Below are experts of layer 3 (counted from 0) of a mixture-of-experts language model. Rows are named router (the router's row for the expert), down (a neuron's output weights, with its number) and show model dimensions 0-127. Each number is 200 + 30 x the weight over its row's rms, rounded and kept within 0 to 999.
Before each expert's rows: a language model's description of what the expert responds to. This comes from a sample of Wikipedia text that the model never trained on.

# expert 41
What it handles: Mixed function words. Articles, prepositions and conjunctions such as a, to, into, and, plus mid-sentence verb endings like -ending, -ating; no clear theme.
router,185,311,135,189,212,204,205,189,191,206,177,222,162,191,198,209,290,199,195,233,232,212,132,206,63,209,313,215,161,229,189,201,190,213,199,209,219,206,181,208,220,194,193,238,211,237,195,196,105,211,193,198,170,250,205,256,184,201,225,198,202,201,191,210,168,194,209,195,198,199,196,213,216,200,206,207,206,145,185,204,202,208,195,198,212,200,214,200,180,191,215,196,192,214,170,238,163,187,206,184,203,183,208,176,179,199,188,203,178,174,183,201,230,132,222,185,184,155,165,190,210,193,192,189,192,203,190,184
down1,226,199,220,173,199,172,222,162,205,251,224,241,210,219,205,180,215,220,237,138,200,179,192,250,248,246,208,187,168,180,188,216,241,201,224,218,208,199,246,198,226,187,194,226,185,176,161,166,240,253,234,251,131,201,232,237,207,248,234,186,247,189,241,199,173,185,210,137,187,177,220,252,239,224,207,166,242,177,143,164,194,243,202,206,190,196,173,189,136,176,174,184,204,208,194,194,180,174,214,206,175,245,161,204,226,219,271,178,210,175,172,244,226,178,233,216,167,227,158,195,203,208,203,222,149,134,196,193

# expert 24
What it handles: Word-final fragments. Final pieces of words and names after a split, such as sidel-ines, humbuck-ers, McLar-en, D-ory, and commas ending items.
router,187,328,172,195,209,202,206,195,193,201,197,220,173,199,179,218,273,199,200,211,282,241,98,199,113,199,250,228,179,231,185,195,205,235,189,201,202,203,208,200,224,191,187,171,218,268,199,193,160,204,197,187,177,191,189,231,187,209,208,199,200,217,175,197,149,192,215,184,201,199,199,230,220,194,231,235,249,126,190,208,210,195,233,181,194,216,180,189,178,161,239,203,178,214,171,191,166,182,202,175,194,210,205,187,203,208,189,220,212,180,191,215,235,169,280,213,197,141,166,192,223,194,176,191,192,143,193,245
down2,181,226,181,214,183,188,218,261,208,227,233,178,160,180,245,182,125,231,179,223,204,221,184,195,190,230,241,190,208,179,243,180,165,146,189,197,211,180,188,189,161,228,208,241,211,144,250,209,221,177,235,207,218,174,230,187,208,177,202,191,185,205,168,165,228,193,177,226,204,185,227,200,224,235,138,195,158,258,195,147,205,136,213,183,226,260,192,233,183,260,184,244,212,285,216,165,186,135,196,240,176,190,208,226,156,215,197,209,184,207,211,185,155,226,250,177,205,180,170,231,190,189,231,166,256,201,176,187

# expert 11
What it handles: Country and nationality stems. Opening stems of country, nationality and institution words, often after "Country:" in infoboxes, such as Roman(ia), Sloven(ia), Iran, govern, Popul.
router,160,163,207,169,208,207,211,187,179,200,202,214,200,232,190,242,217,182,138,298,175,225,228,236,217,189,211,261,247,240,204,206,259,171,202,199,195,245,230,231,197,162,175,236,258,176,212,171,227,221,203,175,195,174,244,207,242,203,247,142,232,222,154,259,203,229,200,222,165,209,198,178,241,185,248,220,233,238,190,186,220,164,191,172,215,200,192,166,196,150,186,182,165,200,149,253,196,198,158,204,238,171,239,184,249,192,183,184,187,199,229,182,258,187,198,154,191,202,187,195,214,198,163,228,209,236,212,158
down1,250,237,182,172,201,245,193,224,221,204,237,118,190,118,177,196,145,185,236,255,184,158,214,175,191,209,174,251,214,136,189,254,214,185,221,185,167,228,207,213,210,198,203,215,210,225,207,156,220,196,219,180,220,205,217,133,245,170,239,170,222,179,212,186,208,176,164,233,205,239,208,177,257,163,215,206,214,206,230,230,170,228,224,196,179,235,196,222,170,203,163,219,200,164,200,156,161,208,230,248,214,208,209,226,173,147,194,215,213,197,153,235,200,180,214,141,145,227,209,172,246,191,215,192,232,249,173,210

# expert 57
What it handles: Headings and infobox labels. Words opening section headings, list items and infobox fields after line breaks or ==, such as Notable alumni, Personal information, Born, Species.
router,170,168,183,143,223,235,178,178,182,173,268,246,243,212,201,237,194,190,132,177,149,214,224,247,177,174,172,268,237,206,156,152,189,206,189,175,243,223,227,227,148,161,192,184,201,157,172,219,229,249,197,176,156,156,232,223,208,199,215,178,228,228,169,190,200,216,212,207,163,177,161,220,233,191,208,162,182,223,227,210,210,247,188,170,212,211,162,153,226,200,210,164,124,199,233,245,228,187,206,222,200,151,172,166,195,197,162,200,251,203,152,165,224,163,158,176,210,186,187,198,228,232,211,205,191,206,226,210
down1,229,216,200,213,206,154,265,271,217,224,218,175,144,196,235,181,260,195,189,175,183,243,193,159,198,105,207,208,229,174,206,184,214,221,146,235,197,238,186,252,198,211,177,177,208,210,188,191,200,170,255,255,225,194,176,183,212,196,183,152,176,162,253,178,198,247,228,258,236,207,149,236,219,153,200,189,211,244,170,179,219,167,209,216,167,192,235,198,207,162,238,234,204,186,213,214,191,159,237,209,209,140,166,214,191,207,212,185,179,224,173,211,254,252,242,205,223,210,204,174,172,200,215,156,210,169,204,205

# expert 45
What it handles: Institutional name words. Capitalized nouns in names of institutions and bodies, such as University, State, National, House of Representatives, District Court.
router,197,183,177,171,230,224,200,183,156,203,204,222,167,169,184,228,132,202,174,194,198,236,186,197,218,258,176,236,217,215,122,226,267,236,184,204,228,216,162,200,167,188,189,179,247,212,147,245,200,198,184,228,142,143,157,208,186,195,257,157,186,200,167,224,189,201,268,232,176,149,203,206,177,193,217,174,171,214,207,195,203,254,177,213,228,189,179,148,226,176,206,221,122,223,162,241,193,204,233,209,209,177,195,228,185,198,186,238,183,209,185,185,232,223,220,182,229,219,162,187,228,234,171,289,192,211,213,187
down0,180,220,163,230,166,198,191,245,207,213,265,180,219,261,232,178,201,169,212,194,226,247,223,152,165,212,212,155,226,190,205,215,158,194,190,238,256,219,267,220,273,219,208,215,251,209,202,176,203,167,191,225,175,212,243,232,152,203,159,211,202,168,156,211,188,229,209,196,244,199,212,176,269,257,164,201,239,151,180,160,214,214,232,182,193,203,204,203,178,177,219,215,227,159,240,196,142,189,200,196,225,227,209,186,236,183,220,204,173,148,248,252,181,183,241,224,159,180,214,172,242,192,198,173,230,215,215,162

# expert 47
What it handles: Clause-ending commas, conjunctions. Commas, periods and "and"/"but" closing a clause before a new one, e.g. "at a dock, Elfin"; also Japanese and Cyrillic byte pieces.
router,192,331,156,189,202,201,205,207,183,209,181,216,207,209,184,210,272,198,200,197,264,255,171,202,130,215,238,212,193,235,193,204,197,226,194,182,186,206,133,189,222,192,184,226,181,206,197,222,148,213,199,189,159,201,178,230,176,197,219,204,206,231,201,206,124,201,223,192,197,187,205,206,224,186,198,215,228,124,198,211,213,186,192,196,193,202,174,199,195,202,248,197,189,215,179,233,154,139,201,168,202,235,198,178,180,205,190,216,230,175,187,222,191,108,281,183,193,151,146,187,215,206,187,186,186,169,204,254
down0,206,251,227,193,199,180,236,222,175,167,214,207,225,292,183,139,184,157,189,209,198,222,180,221,170,216,171,182,230,176,208,179,210,197,198,195,213,243,213,246,167,225,175,176,191,207,172,214,174,205,229,215,186,192,235,268,241,215,238,191,218,265,133,219,267,217,199,245,178,215,225,235,190,207,181,149,151,183,223,236,207,194,197,216,156,244,236,247,190,202,198,178,208,223,175,246,183,229,153,175,157,252,212,189,186,209,244,203,213,245,208,176,233,189,216,192,220,254,212,166,171,197,235,174,177,207,126,201

# expert 48
What it handles: Determiners and modifiers. Mostly the after prepositions, plus adjective and suffix pieces before a noun, such as new, important, first, show-case, owner-occupied.
router,183,354,192,196,225,199,211,192,187,203,175,230,182,197,188,205,233,224,195,223,214,210,198,201,117,206,272,206,208,244,163,191,202,206,184,216,151,208,310,218,176,194,189,204,190,211,209,223,148,234,208,175,193,206,213,241,212,191,227,197,206,182,170,200,128,197,214,194,193,219,187,218,231,224,204,159,214,144,191,210,186,221,192,156,206,189,191,191,192,173,251,228,197,215,216,234,177,283,210,164,196,202,199,181,173,192,182,209,187,184,188,198,153,176,204,198,206,125,184,180,220,201,182,188,196,180,183,229
down0,184,217,210,169,220,238,132,233,157,189,179,195,215,184,173,208,204,224,226,203,258,163,149,203,170,183,201,202,198,190,210,205,199,162,175,175,241,197,152,191,230,209,156,234,216,173,178,178,145,172,239,196,177,197,194,220,175,262,232,177,157,185,215,190,196,212,139,182,213,168,199,198,216,149,250,253,197,172,122,172,204,224,188,205,224,260,114,237,154,225,144,218,171,203,211,169,234,189,213,181,219,186,187,199,138,159,190,222,223,211,203,217,165,230,226,193,209,157,183,179,186,193,223,147,196,191,185,149

# expert 15
What it handles: Mid-word syllables. Lowercase middle pieces of longer words and surnames, such as connec-tiv-ity, Tarabor-rel-li, Wood-stock, Rih-ann-a.
router,162,198,218,174,216,208,201,179,188,179,163,188,157,155,153,185,239,287,177,191,198,163,198,208,125,178,262,161,151,190,209,198,171,198,185,204,178,238,213,173,235,252,161,158,211,216,194,191,215,246,166,160,203,207,168,240,190,202,196,228,204,240,173,233,114,204,207,220,188,229,189,248,218,186,199,189,202,179,233,209,215,171,183,214,212,183,168,152,205,217,266,146,202,200,174,244,201,240,210,151,207,168,184,157,217,221,200,198,182,141,243,201,219,161,218,231,182,206,132,220,224,191,168,185,191,210,178,231
down0,206,212,245,240,169,160,200,209,197,241,165,211,175,210,179,208,192,150,223,187,171,222,285,131,229,204,229,203,242,142,220,246,220,197,245,178,214,201,174,222,197,221,223,206,159,235,230,250,241,194,194,185,274,209,228,140,188,231,203,182,181,177,233,194,242,214,162,188,219,172,187,257,246,237,212,260,142,218,207,204,189,183,227,162,197,181,186,199,169,235,190,186,207,175,206,264,225,195,173,229,240,206,232,194,223,192,159,161,236,179,222,183,207,153,220,245,242,217,194,203,172,227,175,221,194,235,184,198

# expert 33
What it handles: Surname pieces. Surname stems and their continuation pieces after a first name, especially Mc/Fitz names and common English surnames, such as McGrath, Smith, Brown.
router,170,217,262,202,197,203,179,175,158,215,197,236,147,202,148,186,254,257,172,161,212,253,143,191,186,192,168,154,175,187,240,151,234,211,192,262,209,199,156,199,212,193,183,165,187,225,164,204,209,208,123,194,197,186,180,188,187,196,173,240,165,262,186,262,172,194,227,139,215,220,206,203,163,240,179,183,208,179,230,221,220,206,197,201,198,214,177,198,213,177,233,183,225,263,215,148,111,218,214,221,214,162,200,160,182,173,172,212,221,157,184,188,198,202,177,196,187,192,184,170,197,263,182,196,209,151,194,185
down0,227,219,180,180,174,181,207,169,242,268,177,157,177,222,200,228,201,245,246,123,183,199,194,210,222,179,238,232,256,163,183,221,204,208,216,195,224,170,203,165,165,213,193,191,153,165,243,201,247,175,257,192,243,211,257,250,228,141,215,240,234,148,184,164,142,217,159,215,188,184,210,193,217,204,185,164,179,173,137,243,209,178,216,179,219,209,172,183,167,233,215,178,200,243,228,172,219,170,200,235,230,228,165,237,226,166,219,136,147,227,197,207,205,176,210,165,219,185,225,179,207,158,190,187,194,210,195,196

# expert 27
What it handles: Sentence-end punctuation. Periods, closing parentheses and table bars that end a sentence or cell, followed by a new sentence, as in "literature. Later".
router,184,355,159,201,212,206,205,194,190,204,191,217,211,192,190,206,241,213,196,229,285,218,128,209,45,204,215,210,189,231,193,203,210,219,190,197,206,211,185,208,178,194,193,235,198,257,194,206,196,158,184,188,173,166,189,242,187,200,215,201,205,191,180,202,167,194,216,189,201,186,195,217,217,203,216,206,225,143,191,212,209,218,204,205,219,202,130,188,188,198,242,202,190,217,181,230,173,256,212,174,200,181,193,176,188,195,177,196,195,181,186,212,195,148,252,218,191,158,162,202,239,184,193,194,203,192,197,209
down0,239,237,149,154,196,186,185,210,243,188,226,217,161,153,203,204,164,169,202,188,199,256,144,220,190,222,278,184,208,157,163,255,195,183,195,199,185,217,227,189,214,150,195,208,240,229,205,199,237,189,291,206,217,223,234,179,192,189,176,214,164,171,197,184,203,201,171,172,164,182,226,214,144,150,219,199,203,217,202,208,142,198,173,149,199,172,239,185,208,216,231,219,237,182,249,273,190,198,192,234,204,180,198,196,157,181,174,232,158,170,189,191,203,242,225,132,199,220,209,224,238,175,206,182,206,198,127,199

# expert 63
What it handles: Predicate and content words. Mid-sentence verbs, adverbs and abstract nouns after articles or subjects, such as is located, considered, development, human rights, remains.
router,176,253,153,189,215,198,222,192,192,200,187,214,180,195,173,211,203,206,186,182,245,158,193,202,212,204,304,214,159,228,212,193,201,189,192,208,181,225,212,230,197,189,194,188,184,262,207,194,194,264,195,183,166,143,206,209,202,207,232,182,195,206,154,200,113,203,221,194,181,215,190,217,217,181,207,287,221,107,206,233,224,228,204,184,196,167,224,201,182,141,251,221,195,210,189,159,155,182,204,146,183,228,190,169,168,200,195,204,186,166,187,225,189,83,206,172,213,173,191,226,228,198,189,197,186,164,196,173
down0,157,251,259,161,157,255,202,175,185,191,181,167,218,181,199,243,192,146,193,189,220,221,211,177,215,194,212,163,182,183,145,133,240,139,190,202,187,180,147,181,202,227,178,188,174,187,265,227,201,164,234,246,217,207,232,246,161,215,212,206,182,175,203,192,225,203,141,207,198,190,230,243,154,221,234,179,228,132,185,200,176,248,187,224,199,181,267,170,198,231,203,212,160,246,223,224,188,174,168,182,232,222,201,180,205,161,198,135,233,210,218,194,220,176,220,217,191,248,200,230,228,209,163,160,227,195,201,230

# expert 12
What it handles: Opening parentheses. Opening parentheses after a name or term, introducing abbreviations, conversions or notes, such as GEP, 238 lb, guest host, plus in, =, brackets.
router,160,200,231,224,222,167,198,188,157,176,145,204,213,160,190,260,188,178,189,228,250,240,218,239,168,215,161,230,151,263,140,208,188,219,167,193,234,213,165,206,225,218,189,224,188,260,211,155,160,179,162,194,218,182,268,234,180,193,254,199,204,228,173,212,191,216,188,210,203,228,189,230,233,181,236,161,179,213,233,192,196,187,171,202,230,189,168,202,202,207,223,234,207,186,174,162,111,203,185,163,248,154,185,208,186,192,168,207,208,210,223,198,229,183,210,182,250,210,237,164,208,273,185,266,166,172,196,168
down2,185,166,188,200,204,213,211,200,206,184,154,188,201,202,172,158,178,177,152,160,253,166,260,189,194,200,213,146,207,238,153,219,164,200,194,182,265,186,177,194,220,171,184,261,239,240,217,159,202,210,234,233,226,216,301,222,161,234,210,202,212,169,214,198,193,224,236,202,202,179,199,203,180,148,220,170,203,224,229,192,222,181,211,173,192,211,238,210,173,217,245,197,236,174,216,127,155,233,190,176,203,154,156,181,159,173,185,226,247,162,185,206,198,249,190,211,217,233,263,226,197,192,181,237,147,246,188,219